config.yaml
experts_per_token: 1
d_shared_expert: 0
scale_expert_input: true
num_attention_heads: 2
norm_eps: 1e-05
init_std_up: 0.0276
warmup_steps: 200
Below are experts of layer 5 (counted from 0) of a mixture-of-experts language model. Rows are named router (the router's row for the expert), gate (a neuron's input weights, with its number), up (a neuron's input weights, with its number), down (a neuron's output weights, with its number) and show model dimensions 0-159. Each number is 500 + 25 x the weight over its row's rms, rounded and kept within 0 to 999. Numbers have three digits each.
After each expert's rows: a language model's description of what the expert responds to. This comes from a sample of Wikipedia text that the model never trained on.

# expert 7
router:469527479545526480482535510487504473510522479561525487532476525464485536567490516497510549487514530490508512473510489530493509489532506500521444466511479532468524552524523502479488514455513518505461513495532513491476504483511457476475511491467531457560536484508489466495475522451482492525526511494491481519483518508458493459460542511517497500489545478510545532515508507479495508475462490477473486500528510523481536476546483519502486509511465460497516503478493481488494524485480486
gate0:523501530529497480501514466472525468493473534465501503529484548504501501523484486470485488495445485526543509493474476512515480510483506479513437523494505467507468514498484493486474529469462458511505502496478482510520487464529503476503474471470502478496458491550503555537457487521489474482552480448533483524456496480471491480504508521497489499532494477477487457491476508496526509534493508520495522521496483435458510450493497490536506552500493546504508455518551492494508486547504498
up0:512464467515501489512454488514500529487492482527492500521533501521510483484515519488509514498469512494505499517526481476517481507502512498509437515465459524468447523513514471489490545468527467519536467462482476446493461504435478502508466487469532523545536484491448469473518501492523468493495474488513500496514530511534485494509464501474493523476532491474537492502507485508470525497468528510539534483469495511548487519451493491515454521548482509550487517534514500519479445490492532
down0:483533518505519507527488455499461540485471506515538479483505470453504519507477507513551494498498517541495532510490501486483534451499505533481462477478485512486512523541481514492476486477487494462484524485495544518484468493545517502539494473495487493507488473485557516512452509515522473508533491485524494498463535512471458505492475488531479500512460484454506448568492514452532497514539488505470478497534465448517524458528501504519525494473495499495488523448525522533479526484488493
Capital letters and odd fragments continuing proper nouns and acronyms, often after an initial capital, such as Costa R-ica, N-é-stor, AM-C.

# expert 10
router:523505473498505485509511497463519463497549485503525473551486486487496494534420462486480475506510507503539499521482510464497501467466505516478497492515561537491494498510461491471511515492507490504477499533511499473508511482451518498510535501492497505482488503491475511497472523496506539523479483462428504514491592490521526469518519507538502530449514471478519485477517498499502477538504495493488508495481499431455517535464499529454532482488525513473502488487523528493519532516486536
gate0:507509473517515452509493472517490531511533529484454527520513515502546473496514479529507473495487483518515524508496505469496535510516492527488542519498502425513497485480484507504512539496540488517476487479517492467546535531512536483496533525512504488508499499543483474511494498503501553502490532466456531488505507493443516460468445512508525534517521493503517509498503508505544529559489513524495514488529492522536572549544518494516493477507469478504515470492459471470525510494555500
up0:486500457495502543524547523500452490479466503488516523509497483494531511450475476482514500525471496485488521496506491489516508527509475510550462469518473479495464521483502545478501536514484503511476509474520507519530462461535487536521552470475524494522498513498489494518465518521521450459525473509505508487487484492478494517541547517476482505491523512504471518510555481492506471524542479458488502500493559526486494499493454441496533514491544481503447536454499481522490537496460494
down0:490472519505521517448482506526499471514502465559487485498521503458531535492478484516506516481506489467450525484507521524480508536510465506485478471541512516531468473476484491525531473519507498485491516559452484520472461475513446517538479491479504504485492461481501501486485510495530506483502524496504468504446472528552434533501506456457489526500493499520516484469488517480512514493526522522484480488515518432540473509484496494492468495495492572470477501482527504513522511535509493
Middle and end pieces of foreign personal or team names in sports tables and rosters, plus sports words like football, Cup, medal.

# expert 15
router:481496486521464529461520533481504484503498487509493509514454541536495470498514533468463501537510516506516470464511524496499519465546520506505482443547531506483494513536493529489487520505537490501504470460492448486541502459445508479505532521478480520509520478503484498502522480464515481478506498465481576513514518475502513490477524486489484544524505472513538500501505509495507478496490507530475498456490514532523505532467540489454458494539524447529488487492443509488520527483473534
gate0:483485476459503516503478501494512498527517478531478531514494502493501495500487535482475475504470529499506508567503502558480541450534528499488512491497511476524494499536473488526514431454508549514511502464492507492490491490461552505515482515496487514505479516512558463537482502526527500523473477487449471465476503507494476533521500484475457495507500470528482510448517474491466452486482506509480468492530518489546534533494533530497491498462500510482469505438495506455473529526507487
up0:494485508530396496561522521508487473476444461503518487505470501501506504471457456484480498492500468513433482514473514492489521520471471521514463477491471500479506511523524458500474490540460465491495469468518495476516472501536521506477496502484486509481516497490487539505492497489480477478490495515523524488546548508501509494521492496489526534492478515465531464540493508496560533531532477493550497507496501469492471522529476495490539515498545535466511500503508503540501526523497497
down0:476529509460518455477473473487458475475493541528501485523519516509489503563519443504500530524452492511494491483465529497505501438503465483534514483499509538485530500497486532476516509505520436463510514510495475468518519471512476492542536501503526509474540491470515523488468492515479475508491506550498511496508502561499514503508510525562527497523464509495541523524493494488498528489490512495512498519561513506430537489501536455480497450523489499503508504504496505524490503541479503
Short consonant-cluster pieces beginning a word or following a prefix or hyphen, such as un-l-ikely, self-l-ove, un-p-aid, fl, gr.

# expert 4
router:442552487484502460467493497467516521481516513504506476535527486494489517519525502481509500478539555517496528492492524458463567457546492527526475491505495552471548543531528497492490483499530516515494486510491548491520503495493478463461520500504529491549472507493468475468496514477498496518502530469443493524498526530474485483549472462499502540522510497517508493492523496452554512509502520490478506490515552499518495479498520546531463484523511512481485497504517506518530465515502524
gate6:494485491495479478490478463522511462506512503485552491512492499554509448513558498501528462546489460528505471533533505546502537487545482466504518521486501527546567483479459463468499499495487493458463495472492506509502512493490475489490474494479500503512455468480479523529472482494482480495496546498478509516481532574489519495542465489516481501513481519536504519489468499500487536521515448492514511525520496503483527536495506513531515472520484492512477542531483527504539481531464502
up6:512506485483500493521547540460496513484505500494491516521492484487499491517494508502475563499510494482505538474502491484490520511456518504464510515467485463478479546530539454502465498516520491519514496537547514525469493527513541461514471483470457497463524501513546518510507533516523474517469507491475422492490474488482465483528523526508559448503441501525477512496521503515497491519493483447502440484496519478537497493503532495466492495474494475479510459509555498473507488479471492
down6:480535504526519507509520515542564506505493455506492505518530491529495489549422489499516464489517523499493480536506508527547505525551530488516487505508494533488500502491466479451486489459513519498534505467474510468499520540473492522510488494487540527524484494518519419508545488493508502485519470495515517527499484467533477496488489487495514522476542513478491508481472514517470537500521526555495498519515502538486570478506445499480531512470498464500470506511511518472499532508520467
Final pieces of words, mostly plural or inflectional endings like s, ies, ians, ations, ing, and name endings.

# expert 11
router:507483537478464491438517486532478476523510461554479502509494511525487500549490484517495498489506523483555482510490504487483515470519497484485496520564521504507466524494556489521529513477527520460492525509499526502491485471445432494479506513540479464517482482486526533511492511453558528512529511535496503510499533551490526485522507491533465527528503504477482510511521497452521507528486489509482469479546524505511501507475516472498517502537534492506519505506460456485497441508482528
gate0:463512468529523543505515489475446527484529498520540541505484518491531522480515472489507503512452524537525509494501467494440467535528486486521511503480491486506509464518518531468499447445484504485488520516492520464502535507460481454483509510526513455480514474529515476464500476498515506485472466489496513494448479458531512499521510485474528505544517498455477506527490460485528466488511522493557491478459470469477524500541473528521476480514507530518484532488532493464495477487509496
up0:525495517496494494482596517518489538480485472489511520487477516473478515533494497494471519518513481526514530476510498524480482556480534549483472503494486501480471497491509523534518490451504492473479533531515482469470531438467544488527516486502533510523483496464532480460495501500512518503503503505522500491445518538484455475525468525445484512522489526494546465512491481458503546483496448513460515499507485504489512420479484491492522498495495522472522494482510512492505474488510494
down0:510479505508500447490506535450538478517485515470487495444484461542530465509480488488497518533539481459491479472510503497553488474461495528502502517503543527499484478489541511573469471518508513521482513526552505550528482479524516505532507512454496496487474502490504519479472521527516529553524493488532507482557500545525516499528498507486505487461469507508470507463488491499505489524523490467438476513514483503507487491474532466500520467478490456484525496513515545501507516497485521
Commas, periods, closing parentheses and quotes right after a word or year, in prose and table cells.

# expert 5
router:497526475506488522469501511482527483512513478508441501559482480513504514512511435502487474551509525478534507503532539480479485485514480476568457508486481500493544521496526474505530540446504505482506485511515480505515515491459451481483506492494503435505506523499508536551507539480566490516506517538502519517521537481487492453510517478517555482518530477488477517508497525486485498523499529480514507529485472518496509513502506508495444497527548519485523520486504522477497479467463532
gate0:520488533530495452485517477502517519518504470486509502505482520480537506471492514538522497499479496462490460483521454494454498502550498516467475523489510523523458516462519509541501459526499480485488453538484506486479520504486539532513496550497493515509494483496496499477495510529480514543477467524487490479526548462456531508483475494529482507511501508533435499475480463513509467507509528483523492476523500531506512523524479466493471477484497488538542550572474455548515506506484527
up0:525481473469480496505524500516487467515523535507478476475489475502513503531445530425503509470486517529539543516516489528553503517503532481546504522501503497508500489504512491477479492487510540559525523487485545489527471481501463510510546439465481472483500539490508527511541521486496489480469507502530527485526488511558501497495533532508508496456536499520494511484480525496512505522480476514450525545479495484493488501478536514496549513523481533473527474501509521470500455527473541
down0:535522486512533495484515504523562489468503490501494492470499513444533462535481503444522508495540456503547483503538482521496518467487504564492505501479509569485506519472515497534491519483561486531500530521460514492535451477493535479488539483498520470475506503501519482499483501511519514507503493519439486492498467550493505523467519469520517493514485482501482513490478508495475522476487544480468493517495501527500546519484517499528507493451513494481443490500517543530459510497510533
Mostly "and"/"or" joining phrases, plus role and participle words in biographical openings, such as known, born, named, served.

# expert 13
router:474519523529513482509531507484483514557561452502503449518476536483487494539535459479518485506505502465518472456508504493512532457481506473476506496494516538511467480556507521486539540484472493515439532494480498487495468497458468506496562515519491499505507471505494498492465491472527524520491517476497532507473516519489499488498506478519477561509518508497501497487515499492523468526472565512470491514494525474466545497507498448467490447503495464503471485522513512530525484482510474
gate0:499518539471502497520497498507480502515494505509503460528483568485506486547511542488493505458535526510472490524492514476505510509462520484519518523484475538524501498526558517497514522526478499528516502512522516516467526508535499472462495484527488514519503521515487471492537508470501459486467509514471530513538508551466459506491497489500503503497448514472533510528536469502547529534525495483578552510541494496486517515500553531547497484506516465439523471517502529495513514513507473
up0:509496533508471492487511495485471477532464504470522438467512512554497517475539547492482541513554464528491505499484488495512498474466498476519451485472479544508502472471499483513532475498506497503531488478470503533481510508549468472464516467534503501463480512525444521489465497480529498498461544465510444474516495490495463500499484487524493513496456493484510519449507507503495564509477475471505552516515502493545494464515472461524525502480494485472492490492513496485509487500468468
down0:492515544523531496498520482493492470535475514495466518425507506517503530470541433477516492488500499471470519504485480466514526492506503495504512512501493520519516473462493544489546508515504499526533496512509487542524476477480476505479530476476526494507475512530531504487489512511504478511510467493503541507487491526566475546508491536510471513508460491460472516521487486471464472512493537498537543514509523506465512441503506503457489460497489555489528511509515540456553488453502479
Numerals in match scores, dates, years and table figures, such as 2–1, 29 September, 2020, 1,093.

# expert 12
router:496483525515418497462490479499502504505480504528461478529488536508478482480524484460442526475505520483486529514522508457510500494522531527536487505484515490505534498533518512492538521457541497442488502504495474524526450467483451457484520434490501460510506498468505530491537518460531493449489505491512513482513505482511478468477489490505496535473518499496474502496532460454500469517512492499464496511528530517459516533512503501508474502504476502534470486506525492480473524479439520
gate6:527504575492516504466485480478520504469481508502534514499493492541492539490472495501501547550514495498534508491543487475553487485498488507495514488494482513494495503493540502485521503472477484540461535534480501494533479547459523485487450565496485508508550460481516459467503514507474480539478499514526487515476474525478521510528470485545500496484510518507505508484502507488451508518459525486527493497551508496490447507499529504461554490482533528470512467471450501470491521470505511
up6:526519455530501497553490510462478527512509516476472450509509487465512469532520518515475469497471487517443496502501500565474493464481515542498446511480500504503516512466458514510497489495528507487547527501506529498531514530512481479499462462514472504493526525501489502479458531490512549475509495533525574472521528498517516522456483529477523494514506440472480482495558510489489483510536517476475501515506503482525509514490495519494498463516495485527504467472525548528469484517537518
down6:471504538516521507509478500499533511487488534487525542504472453519461520507493511500490475500506543556521523495464468536481479496499441533519518497488486556548438492480466487459448514494477498491463501514471489514501512531520504490489512531482473507506501496472490561435496508500505465509500490507520487514546499477495478513549484452487515488539548515515495452467516482514507462527506530467529512500494496517497518512489544520474483497475475488500491496497545528492519469462493471
Copulas, auxiliaries and articles in running prose, such as was, is, has, been, a, an, most.

# expert 14
router:500529533511495434510500509526520495529535492476482515517496484512536504513498472507506541505527494470510481514508516485467480510476517508506451484541498524492495531521543539423545494514490503511508504456503526474497467509484498474506494409504487492532503511471491501525482486502485522460503517509483547501538497519530487515462487483523500495489510491518485522478499492436526475491435528543488448486495503509488479477500450532479509501535550468473518515472530508510507510540486503
gate0:495511495482464508539513499515521516491506542507503504483506465518500501515500471515485492456502514519499457569536478497487485470486513437507465532523521522454526522543519529512528512478499486437532540524535516521490483493466541509498496463543521554479531506502529520482503510513482505486519516515503475466508511479465516503510490491462541477466515515550516493477497467548531552511508486470475485509520488514522488509505490442477472525521460508480471559485505520517527511518487510
up0:497510456535491511545519517492508503532497498515500486496526480500509488481536498481514514482501481454541525451503467519507493524508506521478485488439474494511524543472493504496534505490501511477539492569486533473528496433467506500512515469500510482426525524511506516500483510503506491530528507481507547479500514491480515521510466472497504513502525510557504545484444521510461516494510482497507489496529543466485551529531529475516470513508457457509495553515483530537507521474523479
down0:497459490465514502472497518504477535500488515513464452490462529534494501497509480453477515498461487492512530490496490474526503511512469474468509480485557479506526508536535516492553508495525474522522557474515506561527451542503481506508507472479501510481475456473493470499517520525493452474459448504515496497524509429482490517536491515481550496507477512533480491501487505493508501501531461495539475469492490517522503461487493465486568463499490495515507516472496507501502491510502556
Digits, decimal points, slashes, degree and minute marks, percent signs and units inside coordinates, population, area and date data.

# expert 0
router:498496499557468513528484523495519500501482499543455461516481520513503510530522511471480513460522496491504520530531529493481522523488529505496498467499552525457507507498485483531521534471527472441490476510537501498491513475479490475485506502530497508527540459508501475520517495510541475515477472494481505545458540502538519531507482497514486501511487514534502523461516545517474471530425519513520530506485511544478542460533516469470480474517453494464493450477498508503479476486474532
gate0:492517532486512524558473466534447529475525444483502469474500512517489498534478489512504473526491531484520472492500537467457494500495513499520478505480500483507487477531467533519475530508512519455510495534527515478494491518472524465470529510487531458517522504496470525524482530484446467494509502475517509556479459469474547535537497473487484540511482495525497484512494531503485543525494485513460485498494547477506526492487508501546464522506498493491509503506484497505524454459569532
up0:483474500508481464548522470456440511510485486488513489499447514488522483535460514529512460502520494475524520492550491541503528490515479481487488563513532471493470548518488504505494469485493536503550514482496508501514463487461475500472518506536510511503516482503504536524507461529477513446527502493537487538494498500531474501561529516468499470458478526484498530485480490506529501488505562457486476485485472475498537513490487490503495534490523523460485461541504475481522486479489517
down0:527506519488512480535492505461509487455530504521504533489500468454530514514482502499533479500503522443499498457530496533506505472486503469524527508482471470482512533500516511485505546511492476475569518545518527476504495477503496499495470483487476499536496497479494521502468489539480453509455510491530502566460535492473507480510522521519481479502487516490556514489438503531475510526453471496463468530494434482491540509529478482500502485481483516464500513490523538504520452480504518
Opening pieces of content words after articles or prepositions, often single letters or short stems, such as b(odies), Ph(am), dis, Secretary.